From a checkpoint of a small mixture-of-experts model trained on Wikipedia.
Experts: 48 experts in each of 11 layers, 4 picks a token, a softmax router.
Training: a variant of Muon for the experts, 482M tokens, 5455 steps.
Below are experts of layer 3 (counted from 0) of a mixture-of-experts language model. Rows are named router (the router's row for the expert), gate (a neuron's input weights, with its number), up (a neuron's input weights, with its number), down (a neuron's output weights, with its number) and show model dimensions 240-279. Each number is 50 + 12 x the weight over its row's rms, rounded and kept within 0 to 99.
Before each expert's rows: "gets" lists some tokens that make up at least twice as much of what it gets as of all text; "raises" lists some tokens whose logits its average output raises strongly, later layers aside. This comes from a sample of Wikipedia text that the model never trained on. Tokens count by the router's weight.

# expert 13
gets: ".", " January", " June", " April", "th", " November"
raises: ".", " ", ";", " and", ".\n\n", ","
router:42 35 53 52 53 51 65 37 42 57 54 41 43 37 59 73 40 70 46 38 35 38 50 50 68 52 51 49 49 44 49 53 56 51 49 58 29 47 43 48
gate0:36 47 21 40 67 52 38 36 60 39 47 54 57 36 67 69 50 58 50 36 34 38 46 61 61 38 79 34 53 67 58 42 58 53 59 60 46 64 32 51
up0:56 41 52 34 53 82 50 34 54 37 50 52 48 61 41 42 44 53 38 32 28 54 40 59 60 53 25 58 31 71 36 50 61 36 44 46 65 37 50 71
down0:62 35 25 52 64 36 58 42 40 59 38 49 46 49 52 40 40 43 26 38 24 55 51 45 44 61 39 51 51 53 41 73 40 68 58 65 53 48 45 64
gate1:64 55 42 18 47 35 51 89 52 52 54 20 37 57 35 40 42 42 35 68 37 50 63 50 57 56 48 53 56 41 65 39 18 24 52 57 55 62 52 53
up1:56 52 53 66 48 66 36 37 55 49 70 56 45 35 47 53 41 33 63 35 42 52 31 70 68 50 38 29 58 63 62 54 41 43 61 40 33 76 63 49
down1:53 60 65 41 62 52 24 50 52 53 33 53 20 48 28 39 22 63 44 58 41 33 20 64 49 55 50 60 65 32 57 43 62 35 36 39 63 39 49 71
gate2:39 47 52 46 48 52 51 85 70 56 57 65 42 43 59 46 46 27 45 50 62 33 70 26 45 65 48 57 49 65 51 51 81 47 62 75 45 56 63 62
up2:41 62 63 68 66 46 39 40 69 58 47 39 40 47 54 51 61 39 31 45 39 46 38 22 37 35 48 41 44 24 51 45 61 39 56 36 45 46 53 53
down2:52 65 29 55 45 56 49 69 63 48 66 50 61 38 59 55 42 55 44 65 65 54 72 39 45 40 31 43 62 44 56 49 64 42 32 38 56 42 54 64
gate3:53 45 45 41 48 57 35 41 43 52 61 51 47 51 49 57 59 49 29 59 52 53 51 59 27 71 51 61 43 46 42 45 52 53 49 49 48 43 62 36
up3:37 59 56 63 59 50 60 45 43 53 63 51 46 53 59 59 46 58 61 58 48 51 40 30 30 38 38 65 53 39 49 56 43 65 42 37 48 54 33 37
down3:52 53 48 87 47 42 51 36 66 25 56 49 67 40 42 72 51 55 30 66 29 50 44 48 58 40 41 65 46 39 44 55 71 75 49 50 59 44 50 42
gate4:48 68 38 64 34 47 48 49 53 43 67 70 64 36 37 76 40 44 54 29 69 56 59 78 61 48 75 66 60 25 59 49 36 48 42 63 54 41 43 41
up4:68 57 53 90 54 54 61 66 30 62 27 40 41 51 61 44 58 52 61 49 63 35 67 55 40 49 41 53 58 52 40 51 52 69 46 38 24 64 45 57
down4:20 51 38 54 30 30 54 38 49 62 40 58 47 44 38 29 42 59 68 51 59 26 39 38 55 53 51 57 51 71 41 68 63 58 65 42 52 48 69 54
gate5:44 44 34 47 53 62 33 66 49 58 56 71 40 57 37 64 34 53 69 53 73 55 64 47 58 63 70 53 40 27 48 68 59 38 77 40 56 49 60 45
up5:61 47 62 56 51 61 49 45 48 48 59 65 44 63 51 41 48 76 55 53 41 47 45 42 36 63 72 54 55 52 31 48 45 34 62 41 45 48 53 48
down5:49 63 57 59 65 44 55 55 53 47 53 47 65 59 26 40 56 43 56 45 46 39 41 43 62 37 67 46 69 48 58 51 57 72 55 66 65 23 52 48
gate6:62 66 14 45 45 54 59 50 44 54 43 43 45 56 55 45 55 58 46 62 56 55 55 55 65 49 47 69 63 32 52 47 61 42 26 47 45 54 52 38
up6:56 38 64 41 53 37 64 56 36 52 53 53 45 34 77 74 31 55 33 48 51 64 55 58 32 45 47 74 43 58 35 45 66 65 57 50 58 46 54 61
down6:45 41 51 59 28 42 46 47 24 49 17 53 45 37 42 65 40 45 61 63 39 81 22 67 54 31 54 49 64 65 66 57 69 53 37 47 29 36 71 61
gate7:34 55 55 42 39 47 64 55 64 57 64 28 39 50 51 46 57 52 51 49 46 34 46 43 60 54 29 50 32 55 56 46 58 54 22 45 52 53 42 66
up7:35 46 46 61 53 54 39 44 73 54 56 54 51 25 50 46 39 61 62 63 51 54 32 29 44 45 47 58 53 33 59 31 40 57 46 42 43 51 45 53
down7:42 40 33 47 51 39 40 40 35 54 44 49 39 62 51 45 61 38 45 44 30 66 49 56 69 40 56 59 45 41 45 72 46 71 54 49 58 40 30 71

# expert 23
gets: "\n", " |\n", ")", ")\n", ".\n\n", ".\n"
raises: " ", " &", " and"
router:90 47 45 48 46 50 47 49 33 66 47 36 30 41 51 55 47 58 50 42 45 54 53 57 56 52 39 55 44 46 38 49 56 53 44 71 28 46 34 67
gate0:18 43 47 37 61 44 48 45 53 33 32 49 50 47 49 61 30 52 60 49 29 43 54 20 54 44 50 46 41 70 50 51 41 41 47 58 50 17 24 41
up0:72 42 41 60 52 39 50 53 48 58 50 50 46 16 59 53 77 54 65 50 34 59 56 45 49 62 41 56 68 55 36 61 47 62 58 47 76 55 36 42
down0:51 44 61 52 74 39 71 46 55 18 63 54 68 34 27 54 60 76 70 43 44 30 49 44 40 44 47 60 67 52 28 53 61 61 56 56 47 52 46 53
gate1:78 53 54 52 31 24 52 65 52 56 79 52 39 36 41 41 38 46 70 37 55 63 48 46 50 58 57 40 63 57 49 35 46 67 23 46 55 60 62 48
up1:53 52 38 50 45 50 43 54 85 49 52 40 47 56 55 41 55 38 48 44 47 44 61 60 40 45 43 64 51 49 38 50 47 55 48 38 52 29 43 68
down1:60 50 53 60 63 57 40 47 30 57 63 32 73 52 49 40 77 50 68 79 51 51 64 52 43 35 49 60 42 49 42 72 56 60 24 35 47 46 48 54
gate2:80 45 38 51 25 51 59 58 60 60 70 72 63 59 51 43 35 59 39 62 74 43 49 46 61 48 51 52 68 55 65 59 33 47 36 39 28 45 41 27
up2:66 45 46 34 56 37 51 50 36 48 68 42 28 41 53 49 53 41 34 34 51 47 49 54 50 53 69 56 43 82 43 37 46 38 67 44 36 41 53 32
down2:26 30 42 56 40 51 77 30 39 47 58 68 62 45 49 47 50 54 36 52 17 54 49 57 58 54 53 41 59 63 66 48 60 42 58 38 60 56 44 44
gate3:55 67 35 24 48 54 41 50 48 33 52 52 54 19 63 65 70 62 39 24 46 49 58 39 62 38 64 49 33 57 38 42 46 38 30 69 46 40 43 53
up3:46 50 59 49 34 46 42 44 46 47 32 54 67 79 49 44 76 71 47 78 46 41 49 54 41 40 50 55 69 34 33 55 40 56 57 31 51 55 63 44
down3:44 33 55 65 31 46 51 52 66 54 30 55 42 61 42 39 51 48 27 47 60 45 51 39 53 63 48 63 55 38 70 56 64 43 58 28 65 23 68 25
gate4:21 49 51 62 39 49 36 35 34 46 46 40 29 66 53 37 62 38 51 09 47 51 53 51 40 73 63 30 51 88 61 52 47 49 60 57 42 51 53 38
up4:49 58 56 47 59 59 34 71 49 41 57 41 39 74 36 42 57 44 54 57 43 57 48 42 31 57 46 51 68 37 37 48 29 56 64 56 40 46 62 76
down4:44 49 42 68 33 40 57 58 54 46 35 46 33 44 31 53 58 52 54 68 50 60 55 67 70 62 54 53 34 59 54 60 59 44 49 75 48 43 43 23
gate5:55 50 48 67 34 53 35 40 40 29 54 61 51 51 55 57 38 22 48 33 69 56 62 52 38 66 50 60 38 37 31 47 26 34 60 46 55 59 44 73
up5:69 51 42 37 50 51 46 33 49 55 52 55 42 56 38 58 55 34 61 19 41 43 52 68 75 51 46 47 34 46 35 64 37 35 50 51 50 73 46 42
down5:41 49 60 38 52 58 28 57 27 69 47 61 61 50 42 42 36 64 54 69 79 60 51 46 41 41 56 43 27 33 62 44 57 49 42 32 48 55 74 47
gate6:58 59 42 54 34 51 47 49 47 57 43 40 64 32 26 44 50 59 67 77 52 33 48 37 57 51 65 64 56 74 65 39 21 49 50 53 57 49 46 49
up6:39 38 64 38 47 35 55 23 27 34 47 50 39 43 39 44 55 54 37 40 50 49 51 76 42 45 65 62 49 34 69 37 72 48 39 52 66 55 64 36
down6:76 49 44 59 60 68 58 56 44 58 59 29 48 47 48 49 55 36 59 42 61 46 61 70 56 82 43 55 65 25 56 39 53 38 49 40 54 48 37 40
gate7:68 50 55 46 61 48 43 35 61 50 69 48 52 61 51 32 63 74 65 36 28 54 43 72 47 43 31 70 39 47 54 32 29 57 29 63 48 61 55 51
up7:77 50 50 25 57 53 57 33 55 08 49 61 47 43 61 55 51 56 70 42 28 51 52 52 56 42 53 13 68 51 47 70 49 44 43 28 48 42 56 49
down7:50 52 70 48 57 42 73 58 59 69 47 50 43 31 38 56 49 60 33 43 71 43 50 44 38 40 48 53 57 34 40 65 52 57 52 39 52 76 53 35

# expert 38
gets: ",", "at", "er", "or", "en", "ot"
raises: ",", " (", " |", ";", " and", "."
router:60 46 60 61 52 36 69 47 38 63 38 36 21 57 71 74 35 52 50 30 45 57 53 50 83 64 39 64 23 39 47 34 36 46 58 46 53 27 55 58
gate0:35 47 54 58 51 55 33 51 28 57 73 47 52 57 58 58 42 60 62 64 59 59 67 45 41 46 44 62 52 54 58 58 41 54 47 38 59 52 51 64
up0:38 41 49 71 50 68 56 47 66 72 74 60 64 35 70 89 43 63 48 56 29 64 46 35 51 57 69 54 42 41 63 74 48 55 54 57 58 57 34 44
down0:49 55 50 49 37 42 29 39 54 51 43 64 59 61 85 53 52 57 34 57 62 52 57 43 54 47 48 58 43 43 69 44 41 42 52 23 50 42 50 43
gate1:59 52 63 62 43 46 45 71 46 43 32 78 69 56 20 32 50 55 52 63 53 36 49 31 41 47 63 54 60 57 45 56 55 37 63 52 46 51 26 69
up1:53 59 42 67 49 50 56 58 73 65 37 56 52 52 33 54 64 32 76 43 62 49 49 53 16 41 64 41 54 33 30 41 58 53 48 40 52 76 36 53
down1:44 34 76 48 44 70 68 31 37 54 64 40 38 76 56 54 47 59 22 52 53 34 43 59 41 40 70 61 64 51 71 56 57 46 57 67 71 33 76 50
gate2:37 45 33 45 61 42 55 35 60 47 55 43 58 58 51 58 57 58 33 52 68 54 54 54 25 41 46 77 39 46 43 63 35 44 51 62 49 30 53 49
up2:49 60 45 49 54 55 48 49 38 46 73 58 37 63 46 55 78 40 53 71 64 52 56 41 62 65 38 37 50 52 14 49 34 40 57 37 33 48 43 47
down2:62 54 62 35 68 44 55 57 61 56 75 52 45 29 75 38 49 57 54 65 50 58 43 64 37 61 32 43 61 42 56 55 48 39 39 46 30 59 52 55
gate3:40 58 46 43 59 40 17 54 47 29 44 52 70 44 64 50 56 64 34 28 44 58 57 49 53 71 33 46 46 51 12 47 40 63 53 59 49 62 54 74
up3:52 53 45 42 66 74 41 61 49 45 43 47 58 33 49 46 39 30 37 42 51 48 39 41 47 37 48 33 42 43 42 52 49 35 49 36 35 63 75 38
down3:47 37 56 34 48 58 16 47 46 35 57 34 30 50 42 58 49 41 63 30 52 69 41 43 42 32 52 41 58 33 49 58 40 52 63 20 53 43 41 33
gate4:56 51 60 25 51 53 55 59 42 60 27 52 58 46 36 35 36 68 53 40 31 54 49 42 59 55 66 79 35 59 34 66 62 73 41 40 50 63 34 46
up4:46 54 29 46 75 54 50 47 47 26 69 48 66 47 56 56 46 31 72 46 61 51 60 50 28 64 40 51 71 54 64 57 50 67 54 40 25 43 34 40
down4:60 39 68 44 43 47 55 63 67 64 46 59 53 53 51 57 45 55 48 72 57 52 60 57 53 29 43 26 50 64 45 27 64 56 37 56 35 47 52 29
gate5:46 51 69 60 61 74 59 64 39 59 55 20 26 49 53 44 45 26 51 25 57 58 65 51 50 78 42 53 62 49 34 56 52 54 35 58 34 41 52 59
up5:57 63 37 34 50 29 54 46 57 54 45 52 52 58 57 43 51 34 65 33 27 52 57 64 60 56 54 35 68 69 12 52 27 54 45 51 44 46 43 46
down5:59 55 34 36 59 38 41 53 30 55 25 46 50 59 31 50 51 37 44 39 49 70 52 55 67 45 47 48 38 42 63 60 29 40 39 50 28 48 45 33
gate6:15 54 40 33 50 57 77 49 57 69 46 62 55 33 48 48 69 59 61 81 38 42 45 38 45 48 60 33 62 45 71 46 55 70 50 54 50 70 42 43
up6:41 50 52 68 58 68 48 51 31 42 41 65 44 40 35 44 42 40 52 39 48 45 56 46 58 35 40 64 52 63 54 58 56 57 58 47 54 43 52 56
down6:39 40 67 49 49 61 53 53 50 64 32 45 41 57 55 61 54 46 40 31 50 57 50 46 53 53 50 55 72 42 55 56 65 52 62 38 57 60 43 42
gate7:38 32 44 44 37 42 61 60 55 54 57 56 69 67 73 32 59 58 47 52 31 61 60 68 51 59 52 29 35 76 63 57 52 53 47 58 50 62 54 51
up7:62 69 44 44 40 56 59 64 25 50 57 73 56 24 48 36 55 36 61 54 52 38 31 41 25 53 66 38 43 50 30 34 63 63 47 44 62 54 48 51
down7:58 37 38 59 57 61 33 61 61 50 53 43 44 51 42 47 43 58 44 38 50 48 54 55 43 49 38 54 36 44 50 46 47 55 36 54 40 56 41 66